python train.py --hidden_act="geglu" --router_score="softmax" --routed_scale=1.0 --num_key_value_heads=3 --norm="rmsnorm" --rope_fraction=1.0 --extras=["capped logits"] --init="normal" --init_std_o=0.00883 --init_std_down=0.00541 --beta2=0.99 --max_grad_norm=1.0 --decay_shape="sqrt" --final_lr_fraction=0.0
Below are experts of layer 10 (counted from 0) of a mixture-of-experts language model. Rows are named router (the router's row for the expert), gate (a neuron's input weights, with its number), up (a neuron's input weights, with its number), down (a neuron's output weights, with its number) and show model dimensions 0-191. Each number is 200 + 30 x the weight over its row's rms, rounded and kept within 0 to 999.
Before each expert's rows: a language model's description of what the expert responds to; "raises" lists some tokens whose logits its average output raises strongly, later layers aside. This comes from a sample of Wikipedia text that the model never trained on.

# expert 62
What it handles: Acronyms and compass words. Capital letters inside acronyms and initialisms, plus direction words starting names, e.g. LNWR, NE, MOBO, North, West, New.
raises: "s", " and", "'s", ",", " of", "man"
router,219,220,193,214,222,227,127,170,182,197,241,211,173,225,222,238,228,203,204,154,227,141,248,193,183,234,194,200,214,206,165,151,140,135,158,193,193,158,201,168,192,142,212,179,200,175,217,233,160,158,205,157,254,156,281,190,221,189,180,212,194,230,234,243,189,246,221,186,224,211,163,160,215,219,154,218,210,237,241,184,222,192,257,211,199,211,243,194,194,246,220,213,210,210,147,215,190,175,262,164,162,176,205,225,202,230,243,235,211,149,231,207,244,187,206,190,214,163,225,214,168,213,183,259,181,236,154,191,197,201,231,208,236,180,227,165,211,192,169,231,174,235,195,139,206,217,175,212,161,184,224,169,206,212,208,219,217,170,208,235,251,221,208,223,141,236,194,238,235,200,196,195,200,207,216,186,179,210,182,129,158,185,158,180,179,195,230,168,159,216,151,173
gate1,252,204,233,180,171,235,183,266,184,228,189,200,167,168,140,198,268,215,182,202,186,194,203,185,177,231,168,208,179,131,176,167,202,164,207,238,224,203,119,216,170,180,187,233,195,241,213,157,205,212,174,185,180,229,223,251,131,218,188,179,161,242,177,164,228,192,184,234,221,266,192,169,208,246,170,217,204,240,211,212,211,196,191,211,180,219,148,176,152,224,224,232,205,164,203,253,129,198,229,245,243,200,248,200,210,187,225,217,180,172,229,262,193,220,192,194,219,175,194,229,234,217,201,230,206,205,245,223,216,152,181,235,169,177,185,201,170,202,181,255,171,229,255,214,163,222,230,210,235,222,153,190,224,193,205,237,195,176,203,181,244,158,195,186,224,199,174,202,229,181,178,272,171,164,194,189,243,220,155,181,220,174,261,201,207,192,214,208,258,190,197,160
up1,209,166,232,199,166,207,177,197,200,234,183,228,145,169,167,230,255,215,144,199,200,156,256,168,202,188,185,199,231,216,146,213,140,237,170,211,170,199,164,187,212,186,219,144,134,210,199,211,202,212,211,237,184,225,218,237,158,244,206,166,147,177,165,171,200,172,137,220,194,211,221,232,185,235,216,210,151,158,178,177,183,210,197,144,227,222,191,185,198,243,245,237,217,165,145,206,168,232,212,201,236,167,204,193,191,184,216,190,180,224,204,249,213,235,184,207,239,261,202,169,230,225,225,223,187,169,234,224,178,196,225,136,170,214,216,195,223,207,208,214,192,199,161,160,174,124,220,159,197,248,171,212,196,211,220,202,187,177,223,182,254,256,233,192,205,200,168,229,186,186,162,181,159,178,207,149,268,201,190,209,249,183,159,159,255,224,232,201,160,175,147,190
down1,166,185,201,159,197,163,154,216,212,195,190,166,198,210,208,180,179,194,220,197,183,257,202,196,196,204,231,195,232,190,189,201,159,209,213,211,191,163,180,211,185,176,163,216,193,225,238,200,179,180,157,232,173,206,190,183,220,236,164,177,183,191,260,227,158,258,163,210,210,243,244,213,181,155,185,215,270,227,182,176,190,206,227,169,153,158,203,154,190,173,174,210,234,193,178,199,202,182,229,268,179,225,196,142,183,220,198,224,199,172,170,146,206,206,246,196,180,198,211,165,238,124,169,197,222,197,208,207,197,213,262,206,177,176,201,239,238,217,110,191,205,200,205,199,228,194,202,176,148,220,217,153,186,188,211,152,232,184,214,257,226,173,170,202,141,226,215,209,212,166,239,200,124,282,218,238,206,142,246,218,195,164,152,167,201,232,199,134,208,204,151,244

# expert 25
What it handles: Name-internal syllables. Middle syllables inside proper names and words after a capital letter, such as Garib-ald-i, Phil-harm-onic, Calc-agn-o, Pant-her-s.
raises: "w", "us", "es", "e,", "ian"
router,165,211,185,237,209,212,191,194,163,187,184,157,207,221,238,251,145,148,197,188,179,230,229,217,252,209,168,190,174,210,125,213,174,181,216,184,240,193,176,136,202,210,138,241,248,256,204,247,229,205,188,199,208,161,160,165,156,184,238,221,254,255,208,196,263,195,183,190,210,183,208,166,217,225,152,168,244,171,222,160,223,199,190,206,176,162,104,207,169,238,218,171,211,225,204,188,181,199,225,131,215,183,182,155,183,195,211,193,192,183,230,190,188,224,222,223,229,217,167,197,232,173,257,174,178,166,194,154,203,171,200,216,233,243,248,170,240,167,200,160,228,212,218,246,160,207,205,194,194,149,156,239,198,227,213,216,241,202,202,229,214,145,186,211,249,204,180,226,216,189,184,176,209,221,205,195,194,195,196,159,225,231,187,175,195,206,189,144,242,231,162,259
gate1,172,195,211,179,224,264,253,179,173,207,197,197,246,186,214,173,202,151,191,215,196,160,173,184,185,198,206,209,129,202,211,140,211,175,202,135,142,208,190,203,151,223,233,211,237,149,238,167,150,200,234,206,200,156,181,173,191,179,217,150,182,162,200,208,179,203,243,195,210,215,190,219,249,174,230,151,203,169,183,229,152,227,153,198,236,266,239,212,151,177,209,182,203,166,179,149,195,177,201,177,185,225,198,205,221,214,173,169,231,220,192,197,168,207,186,181,171,175,208,139,215,190,186,173,232,169,162,189,259,184,214,199,192,238,177,225,217,166,254,198,171,193,184,218,189,242,243,228,225,225,170,159,230,229,176,209,170,277,206,131,276,194,236,249,166,202,154,206,199,207,200,209,221,153,150,156,247,159,213,195,188,191,186,171,218,162,163,218,186,176,178,216
up1,243,232,199,228,225,181,200,181,191,165,180,207,214,191,164,194,161,190,204,188,229,227,199,224,266,223,222,172,228,145,185,204,173,190,195,216,213,199,208,183,180,241,202,183,175,234,211,175,191,264,210,238,193,200,200,221,203,220,176,192,190,261,202,194,221,205,179,221,217,158,177,186,284,256,262,190,214,181,224,191,179,213,162,189,173,199,225,231,200,233,224,225,156,220,187,197,219,195,213,222,140,160,172,234,230,243,190,164,241,225,210,217,114,250,227,216,208,199,259,216,213,174,201,182,197,151,178,223,177,196,207,243,205,190,183,173,208,198,197,183,205,251,230,229,219,105,136,175,187,204,202,206,191,206,200,209,166,279,228,185,225,208,209,219,170,260,213,242,207,129,207,205,198,177,239,217,188,174,135,152,171,175,167,204,246,225,185,139,216,142,210,248
down1,178,170,217,195,199,235,217,216,260,191,199,239,227,228,170,256,247,153,183,191,173,143,174,188,205,188,282,215,189,182,294,192,215,167,204,223,198,196,219,231,183,154,163,228,237,230,227,206,239,242,188,176,163,290,225,200,222,221,186,175,169,216,184,191,188,201,220,159,182,205,205,215,191,249,236,145,179,162,161,214,158,218,227,131,214,196,191,179,211,264,224,199,203,236,218,219,176,199,230,191,212,209,181,193,213,184,189,209,186,239,219,175,178,226,200,153,198,223,152,193,132,198,196,205,192,183,173,229,174,221,244,191,237,189,158,222,232,184,190,263,180,208,192,239,211,218,179,168,173,218,208,244,203,197,210,237,219,238,262,179,222,204,217,224,186,181,150,195,172,199,155,193,195,170,157,190,177,119,144,217,164,189,240,227,206,168,174,189,168,152,184,234

# expert 41
What it handles: Romance and Slavic surnames. Syllables inside Spanish, Portuguese, Italian, Romanian and Czech surnames and Latin species names, such as Car-valho, Pad-illa, var-iegata.
raises: "on", "un", "eplay"
router,224,210,200,256,204,246,234,197,194,183,208,192,199,219,186,175,153,196,199,235,216,218,234,215,237,202,195,158,199,220,195,227,212,197,229,230,259,207,199,238,232,252,150,165,168,199,175,210,153,217,203,224,200,199,193,121,152,206,205,179,259,212,189,156,200,175,184,200,247,161,192,179,272,180,224,139,216,177,239,185,213,216,160,204,271,153,173,187,230,259,231,149,196,213,217,183,222,207,198,197,208,230,228,201,190,234,160,132,170,210,202,223,175,244,231,199,181,146,195,210,258,122,228,144,235,251,201,186,229,193,229,187,173,184,218,165,211,209,178,262,200,248,230,230,145,127,190,166,168,178,183,219,155,188,197,182,217,208,191,202,165,216,185,180,237,208,213,240,150,182,178,167,172,233,224,214,176,186,167,190,211,169,226,223,160,222,181,188,214,230,213,197
gate0,211,216,195,264,171,172,183,256,197,232,160,146,209,208,186,211,198,229,167,205,181,177,175,197,128,236,238,223,216,226,159,172,210,189,180,184,224,217,193,170,203,209,175,200,216,219,240,240,199,185,171,174,212,164,155,223,186,167,235,264,194,165,191,254,257,208,223,250,202,176,219,194,176,174,187,198,208,133,220,218,189,135,175,221,185,129,219,192,193,186,138,244,213,208,170,226,187,177,270,251,179,216,238,188,211,162,210,173,233,197,183,200,203,258,196,205,191,183,159,163,168,149,215,221,185,119,165,168,207,195,214,142,195,279,182,189,178,190,196,202,190,193,171,250,161,209,198,189,166,224,139,163,183,231,260,247,198,191,196,211,209,237,206,207,163,156,202,180,169,199,237,215,171,181,160,204,229,160,183,181,237,181,183,158,176,216,197,238,200,203,227,206
up0,199,204,218,209,162,207,221,225,233,266,200,210,238,224,225,193,141,142,201,172,204,193,167,143,174,230,196,203,190,277,202,148,217,180,169,230,224,214,226,237,193,184,180,188,200,190,220,235,149,221,221,194,186,205,174,223,179,217,185,248,213,159,228,149,199,249,203,212,247,191,179,160,212,188,191,229,202,236,205,177,233,173,229,190,228,112,230,205,200,218,154,219,202,245,189,169,221,215,189,199,191,204,237,237,165,192,201,107,244,190,202,150,199,202,234,236,188,179,234,208,223,177,199,173,188,172,194,146,254,227,177,202,212,249,199,143,185,221,181,182,235,199,225,174,127,238,181,198,161,180,177,191,182,178,218,204,180,190,208,191,188,225,204,169,227,145,219,183,198,152,255,245,138,192,130,174,232,177,166,179,151,178,191,160,226,221,177,146,193,220,205,171
down0,256,240,241,210,210,187,167,220,198,292,199,198,216,180,213,211,197,208,170,166,193,195,184,168,210,214,169,144,193,211,191,158,236,110,189,136,194,162,135,265,226,189,175,215,182,197,212,192,153,236,191,186,255,228,267,172,206,211,171,198,212,234,228,173,214,181,203,222,240,173,275,196,240,242,211,213,163,180,161,208,243,187,155,156,231,198,213,233,201,209,222,153,216,248,194,198,191,261,213,171,220,183,198,209,171,149,194,176,166,176,200,241,209,210,241,171,162,214,180,194,188,204,242,210,217,209,182,131,212,199,174,217,238,187,143,191,177,209,221,169,237,180,247,193,226,231,198,174,211,212,200,212,154,178,192,152,251,184,229,175,143,185,213,162,217,196,171,216,232,176,226,202,220,175,182,186,176,148,209,213,153,223,160,165,199,175,185,211,230,220,233,166

# expert 29
What it handles: Rhyming word endings. Word endings and short words like -ock, -ack, -art, rock, often in album or song titles and brand names, such as Sp-ock, Sm-art.
raises: " and", "'s", " is", ",", " of", "s"
router,202,199,169,187,197,222,129,189,209,223,235,239,195,227,201,211,245,217,186,212,188,258,247,188,237,201,169,208,208,182,186,238,168,213,203,191,186,200,212,222,230,176,223,249,182,218,178,242,224,179,252,187,195,203,193,204,197,163,135,180,198,258,210,176,227,268,186,178,176,239,172,163,200,231,235,208,191,229,227,168,207,191,222,213,228,233,219,252,208,169,197,203,247,206,149,212,186,197,225,213,223,187,148,240,160,226,212,237,255,190,207,173,227,207,215,171,161,246,171,240,225,204,198,225,178,192,199,195,151,163,161,235,200,238,172,203,254,246,93,179,247,178,217,199,203,214,191,227,205,206,257,190,251,238,151,248,203,138,188,224,236,167,214,174,223,224,228,196,217,195,161,216,205,197,225,255,177,165,155,195,206,245,150,236,187,171,238,136,209,222,223,194
gate0,167,212,271,242,180,171,231,188,210,232,246,206,175,249,180,188,226,210,176,229,184,221,159,176,173,164,184,153,253,184,226,155,223,143,232,193,193,247,237,245,179,250,208,272,195,174,181,219,146,260,176,199,185,212,183,180,230,241,207,232,211,228,178,257,190,171,180,213,158,278,158,181,243,194,224,167,184,192,215,240,230,253,189,226,179,225,225,172,161,196,171,184,218,226,193,166,179,197,186,179,148,188,187,219,224,160,219,171,223,187,214,146,210,192,212,161,222,216,168,172,189,165,174,176,159,192,233,169,203,165,210,180,139,200,216,174,248,186,225,200,171,128,228,222,198,210,228,209,176,241,180,177,235,221,201,192,233,221,169,228,236,205,159,211,149,255,157,206,216,172,213,212,214,191,225,220,210,195,229,246,149,176,155,231,199,237,204,219,226,220,224,179
up0,167,195,180,200,175,210,205,241,218,123,254,202,165,238,203,170,207,179,233,249,174,164,261,210,159,172,184,165,172,184,227,199,182,244,197,160,202,258,175,209,192,149,230,228,175,239,201,195,236,180,215,167,237,149,167,153,168,204,199,191,184,211,208,239,228,244,230,189,196,195,225,176,172,212,170,172,196,135,146,172,165,177,209,200,192,161,231,209,169,191,151,194,193,165,169,196,172,193,181,167,188,202,178,162,201,229,198,210,202,187,167,218,202,154,206,202,239,172,165,226,201,199,263,200,216,185,191,230,212,173,167,193,214,197,220,227,171,243,228,215,223,226,180,198,131,150,234,181,216,215,236,188,193,209,230,179,159,250,154,214,248,216,197,154,238,183,197,226,258,139,193,163,225,207,247,185,232,137,272,160,207,153,162,175,229,226,231,173,219,181,186,241
down0,199,131,176,183,170,204,168,228,220,164,242,131,226,185,209,235,177,237,202,255,215,210,195,174,175,192,216,293,183,145,196,161,235,206,220,154,178,216,250,189,210,161,219,216,210,188,197,188,207,206,204,163,176,208,222,249,147,197,189,208,187,210,188,189,213,172,177,211,178,200,200,190,190,221,215,173,130,188,187,268,209,213,201,171,211,242,201,250,205,223,154,192,211,215,198,214,157,223,257,178,161,174,192,226,195,216,233,194,169,150,201,232,156,245,216,271,172,184,236,190,200,189,182,211,200,187,167,191,200,212,232,180,168,194,208,172,175,209,196,209,241,209,168,203,123,277,257,174,240,178,265,201,160,172,201,216,214,217,216,195,257,187,213,181,178,240,184,163,241,231,178,172,225,183,198,169,192,167,202,215,139,180,170,169,227,205,156,244,233,190,230,264